python train.py --d_model=160 --activation="squared_relu" --init_std_router=0.0327 --optimizer="adamw" --seq_len=512 --steps=8387
Below are experts of layer 6 (counted from 0) of a mixture-of-experts language model. Rows are named router (the router's row for the expert), up (a neuron's input weights, with its number) and show model dimensions 0-159. Each number is 50 + 15 x the weight over its row's rms, rounded and kept within 0 to 99.
After each expert's rows: a language model's description of what the expert responds to; "mostly gets" lists some tokens that are sent to it at least half of the time. This comes from a sample of Wikipedia text that the model never trained on.

# expert 14
router:65 53 49 64 58 57 10 47 80 40 52 53 62 55 44 54 53 26 36 77 33 52 53 53 52 61 41 29 77 36 63 74 52 54 38 42 99 37 59 51 65 29 59 49 14 54 58 75 38 52 65 77 44 54 22 28 47 49 59 21 56 42 65 65 52 60 57 24 66 62 51 66 54 62 55 60 75 31 30 40 73 55 32 54 55 53 52 43 58 57 21 45 42 30 68 55 48 41 47 22 47 39 56 47 50 79 66 43 50 61 16 18 41 43 43 54 40 75 71 50 57 55 42 52 71 37 61 34 22 50 22 50 18 38 47 43 50 53 45 48 28 52 54 40 36 55 43 56 61 40 57 39 71 36 59 53 49 63 75 50
up0:52 66 50 25 64 45 53 56 51 35 43 57 66 54 51 37 24 45 21 86 37 34 41 61 63 48 42 35 67 34 58 46 51 46 19 44 58 33 68 72 43 32 77 69 08 61 89 52 37 50 57 50 52 68 63 36 47 51 71 46 71 55 46 38 40 36 36 44 58 67 54 52 34 73 52 89 66 54 51 46 20 85 22 38 59 56 60 58 66 40 44 52 67 23 80 59 33 62 39 33 46 61 57 47 50 51 78 70 49 67 49 67 96 41 67 54 37 63 53 67 45 67 61 47 48 51 45 63 36 61 31 39 19 39 48 58 70 46 37 53 45 62 50 60 28 52 42 25 39 56 58 48 62 42 58 41 48 47 49 43
What it handles: Asian/African name onsets
mostly gets: " Bah", " Ug", " Sah", " Kab", " Gand", " Lak"

# expert 53
router:81 30 39 63 71 28 51 48 84 39 52 32 39 58 57 77 51 19 32 46 62 81 53 65 36 63 39 38 47 37 55 56 37 62 35 68 76 42 44 69 46 09 57 67 47 57 40 51 33 50 67 58 84 53 51 33 81 61 59 24 53 41 71 52 44 49 52 38 37 47 41 54 53 77 29 47 42 37 60 79 64 42 67 47 44 57 27 63 74 36 28 52 57 55 71 80 52 54 58 23 58 49 62 65 48 81 61 42 36 56 38 36 36 61 54 64 49 74 53 73 49 47 35 47 69 39 43 53 34 56 31 67 36 44 46 45 46 44 51 35 35 64 43 39 29 40 54 41 81 39 35 23 53 25 59 24 43 63 52 59
up0:71 54 18 51 68 33 38 33 52 45 41 37 34 33 40 62 57 34 15 55 41 57 44 48 29 49 59 24 34 54 56 71 44 43 64 64 58 43 25 24 55 26 43 71 74 66 31 40 27 42 70 49 72 51 89 28 50 44 43 60 57 42 42 54 65 58 61 47 39 52 24 48 34 61 66 49 48 44 59 87 59 55 62 66 39 31 42 48 56 31 58 53 43 72 80 43 76 46 63 39 32 41 62 79 86 59 58 42 53 46 30 49 48 39 44 56 54 63 72 52 19 55 50 27 37 40 33 56 38 84 34 52 67 26 43 42 28 56 58 52 55 45 63 26 31 41 55 48 60 55 26 15 60 37 51 47 50 66 63 59
What it handles: First-name initial pieces
mostly gets: " Cla", " Jer", "John", " Bert", " Greg", " Jeff"

# expert 30
router:74 51 29 66 52 60 25 49 70 74 52 53 59 50 62 32 50 66 37 60 62 57 47 45 53 44 45 35 67 32 75 50 62 54 46 30 81 48 56 41 55 03 57 49 17 66 60 50 41 59 22 85 62 58 43 34 48 52 64 40 55 33 38 54 40 50 54 19 44 86 53 62 44 54 48 56 70 57 54 49 60 37 25 72 18 64 39 41 39 38 46 33 31 39 59 73 55 62 43 33 59 32 59 22 50 55 65 59 45 53 43 57 32 43 31 55 34 67 63 73 63 50 65 54 55 38 68 48 25 46 58 61 44 56 32 21 60 69 31 36 60 61 31 43 45 37 17 62 78 61 35 48 61 59 66 41 71 78 76 52
up0:54 52 56 74 35 69 41 43 51 48 65 43 34 65 36 24 11 45 32 15 52 57 59 49 52 54 46 43 58 54 47 35 49 59 65 42 52 48 44 42 30 28 56 39 65 61 43 66 42 30 47 57 48 45 66 34 67 62 57 53 66 49 79 40 23 41 72 41 54 56 48 66 44 47 56 62 65 48 50 49 54 33 35 40 45 38 31 51 33 67 41 48 63 52 67 82 58 48 28 55 47 34 53 35 86 34 48 46 22 39 43 37 44 12 44 51 23 24 31 72 52 38 33 18 58 39 62 71 37 61 53 48 60 67 57 41 42 35 18 33 60 45 51 53 42 20 77 98 84 56 55 38 47 69 36 68 46 65 62 61
What it handles: Slavic and foreign place endings
mostly gets: "jan", "ș", "abad", "ić", "š", "kov"

# expert 10
router:89 21 61 60 35 40 48 44 53 43 46 49 44 40 26 45 45 21 36 60 52 70 47 36 48 57 63 36 59 38 55 55 65 54 29 60 83 45 50 53 33 38 52 55 38 76 67 66 41 62 66 80 69 74 33 37 69 60 78 26 41 38 53 38 68 47 67 37 43 48 67 88 58 62 25 45 63 42 50 62 43 41 50 79 33 52 64 47 46 39 31 32 44 37 56 83 21 53 34 35 55 22 71 37 58 66 65 61 35 52 61 65 30 27 48 62 53 69 43 59 30 47 70 44 71 56 61 20 35 47 34 60 39 21 42 53 47 64 41 60 31 37 48 56 31 63 47 33 61 24 33 26 57 56 58 45 58 63 60 59
up0:59 53 33 46 26 43 54 58 54 62 68 60 41 38 44 31 23 24 54 66 25 44 76 09 77 73 48 48 66 41 63 65 79 66 56 62 57 18 40 55 24 58 37 54 60 74 49 52 41 87 50 55 72 69 66 67 34 43 49 46 37 38 46 47 15 74 53 08 55 39 65 53 80 53 49 67 43 47 57 59 61 26 50 57 42 48 61 33 78 38 61 54 66 33 63 52 65 47 37 42 68 40 25 43 49 58 69 49 48 44 35 35 61 48 42 88 32 48 42 56 62 24 53 58 48 65 84 46 25 48 58 57 37 26 40 36 52 43 38 51 45 50 57 49 62 42 56 54 44 46 61 41 33 52 71 41 55 50 66 25
What it handles: Sentence-initial adverbials
mostly gets: " During", "During", " Since", "On", "At", "Since"

# expert 0
router:78 55 48 63 47 59 30 45 55 54 58 54 57 28 47 39 29 61 42 71 68 82 26 48 45 70 52 41 72 53 90 48 55 46 20 33 57 37 54 63 44 25 78 36 39 60 54 61 47 59 38 41 60 59 47 21 38 59 81 25 54 45 51 47 25 53 53 30 35 57 23 68 55 49 48 32 74 48 61 63 61 57 42 33 35 76 42 56 60 25 26 47 43 45 44 57 45 43 29 14 48 37 49 41 50 69 51 49 36 28 63 25 71 28 58 61 42 39 41 46 56 34 63 55 52 39 45 47 49 49 31 51 27 52 26 49 50 72 32 50 43 46 53 74 51 61 37 54 80 06 35 43 47 42 53 31 55 53 93 42
up0:54 53 46 26 31 50 41 44 50 41 54 46 67 41 40 44 46 70 32 80 61 57 54 53 66 62 38 33 67 43 47 64 67 67 34 52 52 36 69 68 51 31 53 56 32 72 52 37 68 66 68 45 61 51 16 35 32 87 77 46 60 36 43 71 63 44 78 51 22 95 30 73 53 67 54 72 62 59 49 29 46 59 62 63 48 58 38 17 52 63 33 51 50 08 45 84 39 38 54 45 37 75 57 29 69 63 49 36 46 34 65 38 44 65 47 70 63 59 25 52 69 38 55 44 50 46 65 44 45 58 42 41 32 52 60 61 38 54 57 50 48 49 44 73 66 65 33 54 54 51 51 70 74 49 60 19 41 77 71 52
What it handles: Award and ranking phrases
mostly gets: " Men's", " NCAA", " Women's", " ranked", " Billboard", " Pld"

# expert 59
router:65 35 37 56 62 40 50 64 47 48 40 64 35 51 31 53 50 41 49 52 53 68 52 32 28 66 43 47 74 40 68 56 61 32 45 54 63 59 54 66 36 28 43 35 48 52 40 58 60 41 71 56 69 96 28 43 58 59 51 20 63 64 58 67 54 58 53 32 31 60 39 59 76 60 40 35 74 50 47 75 49 59 41 62 44 43 54 64 79 51 37 40 58 42 41 68 46 53 53 34 19 48 47 78 46 58 54 46 22 48 35 46 46 46 27 52 39 71 59 30 41 54 66 52 70 73 56 41 06 40 17 78 08 50 50 49 41 64 21 50 40 39 52 38 42 61 57 62 65 39 36 25 55 52 45 27 70 83 84 47
up0:53 54 26 65 58 45 57 52 76 59 45 39 71 87 37 26 60 39 37 69 66 66 70 46 15 60 67 35 36 19 50 40 44 43 64 40 35 54 31 40 43 58 45 54 51 71 59 47 68 42 40 57 52 60 21 38 75 54 53 40 91 60 65 57 52 42 49 54 29 69 68 48 36 59 56 62 59 69 46 85 14 47 50 65 30 30 46 64 57 48 37 59 45 45 60 51 48 45 74 54 60 17 73 88 58 50 67 54 30 40 52 26 43 53 52 51 60 49 44 52 29 53 63 60 48 68 44 62 24 46 41 53 26 42 47 60 41 47 56 56 49 47 50 35 72 61 25 58 59 59 06 66 69 43 40 67 72 73 62 55
What it handles: Th and odd word fragments
mostly gets: " th", " Th", "Th", "-th", " dist", " hands"

# expert 61
router:67 26 19 59 77 57 34 38 82 45 47 19 67 54 41 42 53 23 53 58 69 78 70 60 38 74 42 29 93 55 56 44 54 51 24 45 73 66 62 70 26 15 74 34 25 54 60 54 33 32 64 61 56 61 46 42 63 52 49 34 50 25 44 47 49 53 47 14 31 75 41 58 57 54 53 67 52 47 48 56 53 46 39 41 34 42 45 45 38 52 84 32 49 32 56 26 48 45 32 47 70 53 55 38 78 59 73 39 38 38 42 42 67 50 34 64 37 71 64 69 48 40 50 45 57 32 67 56 46 48 64 58 53 52 62 51 54 26 38 34 62 51 51 57 48 51 45 57 62 21 21 47 70 51 68 29 61 60 75 50
up0:45 48 59 51 93 72 59 56 77 53 34 34 58 45 52 47 46 34 58 51 80 58 44 46 47 60 40 55 49 29 41 39 25 56 58 32 59 44 35 79 45 32 61 41 56 46 49 63 71 62 39 50 62 51 70 68 64 76 57 53 27 38 20 33 53 42 48 32 16 59 53 49 58 49 62 56 60 46 63 38 35 66 59 71 30 41 78 48 23 69 48 43 47 33 60 37 34 71 36 42 97 38 47 52 36 57 54 79 58 48 29 29 77 55 42 55 52 46 55 51 38 43 80 35 80 67 30 69 72 45 61 43 23 51 42 50 45 38 55 74 66 21 40 61 48 50 46 40 51 28 29 61 36 56 78 51 39 42 57 22
What it handles: Latinate word interiors
mostly gets: "ativ", "ourc", "ocument", " issu", "ript", "ienc"

# expert 48
router:80 48 56 65 55 54 39 44 68 65 43 47 48 47 48 55 46 40 42 72 70 75 41 39 53 81 38 41 58 53 68 46 61 38 31 32 54 47 72 75 11 27 49 61 26 78 29 54 39 50 47 50 69 69 49 23 62 55 76 24 39 40 47 62 48 51 64 27 41 80 40 59 74 60 60 47 60 52 25 50 56 48 47 66 44 61 53 49 51 45 63 56 48 24 45 63 36 30 39 30 54 58 76 68 49 73 55 21 27 51 32 14 34 36 23 58 41 73 68 79 40 63 59 47 39 47 65 68 43 68 13 73 57 46 31 56 41 53 29 41 44 33 30 43 45 54 39 50 69 28 40 44 36 58 49 36 66 50 53 37
up0:50 48 54 69 64 57 51 63 62 35 66 52 36 41 58 39 27 64 43 65 51 65 50 42 36 52 26 38 45 41 55 30 92 56 33 54 45 77 46 72 52 72 32 48 27 77 44 56 55 47 57 53 53 23 44 17 59 56 60 58 36 35 80 91 47 34 41 48 33 72 67 60 68 60 39 51 52 63 60 56 05 33 62 68 71 69 65 51 42 23 60 33 57 22 45 39 38 20 34 55 53 47 61 39 69 49 66 56 50 47 25 30 53 52 54 82 34 48 83 59 52 73 54 52 41 52 61 38 53 65 37 41 60 32 30 41 62 48 63 53 71 61 35 28 46 53 37 82 50 33 35 40 37 69 52 46 41 56 58 59
What it handles: Group and office nouns
mostly gets: " president", " match", " Champion", " teams", " Tournament", " contest"

# expert 36
router:72 33 57 71 56 56 58 44 70 56 47 53 41 38 53 73 45 18 26 58 53 55 55 61 29 89 52 39 64 36 54 50 49 81 37 61 67 26 56 45 48 21 73 82 32 50 41 54 58 49 69 62 73 50 34 47 60 44 76 20 46 31 70 65 34 66 53 28 27 71 54 47 49 66 78 65 79 54 27 80 59 48 56 70 31 59 58 48 46 36 38 65 45 26 76 42 51 53 61 25 48 34 37 65 43 75 71 47 30 56 42 30 30 36 49 54 29 52 47 68 57 49 68 40 71 71 45 48 38 62 43 57 31 56 28 42 48 43 42 49 42 43 53 39 42 39 47 53 89 28 37 47 35 47 56 33 74 54 52 53
up0:52 59 48 67 51 66 52 45 54 48 63 57 46 39 44 55 51 12 60 70 68 38 58 66 60 47 61 54 59 32 33 62 32 67 34 58 74 53 50 53 44 42 57 72 51 67 02 68 38 61 58 40 62 43 51 50 62 48 56 48 33 46 67 65 70 20 85 46 68 73 46 35 53 31 69 24 41 34 34 67 28 37 55 49 05 45 48 32 57 31 39 44 61 52 37 45 44 51 58 48 65 55 55 62 51 35 70 37 40 70 80 50 82 56 51 79 55 29 47 53 52 64 73 56 75 32 49 30 63 22 31 78 44 49 72 56 67 51 54 80 61 31 35 38 45 32 52 62 71 43 57 47 48 37 32 40 52 67 29 55
What it handles: Surname first letters
mostly gets: " McC", " Sch", "nold", " McK", " McL", " Rog"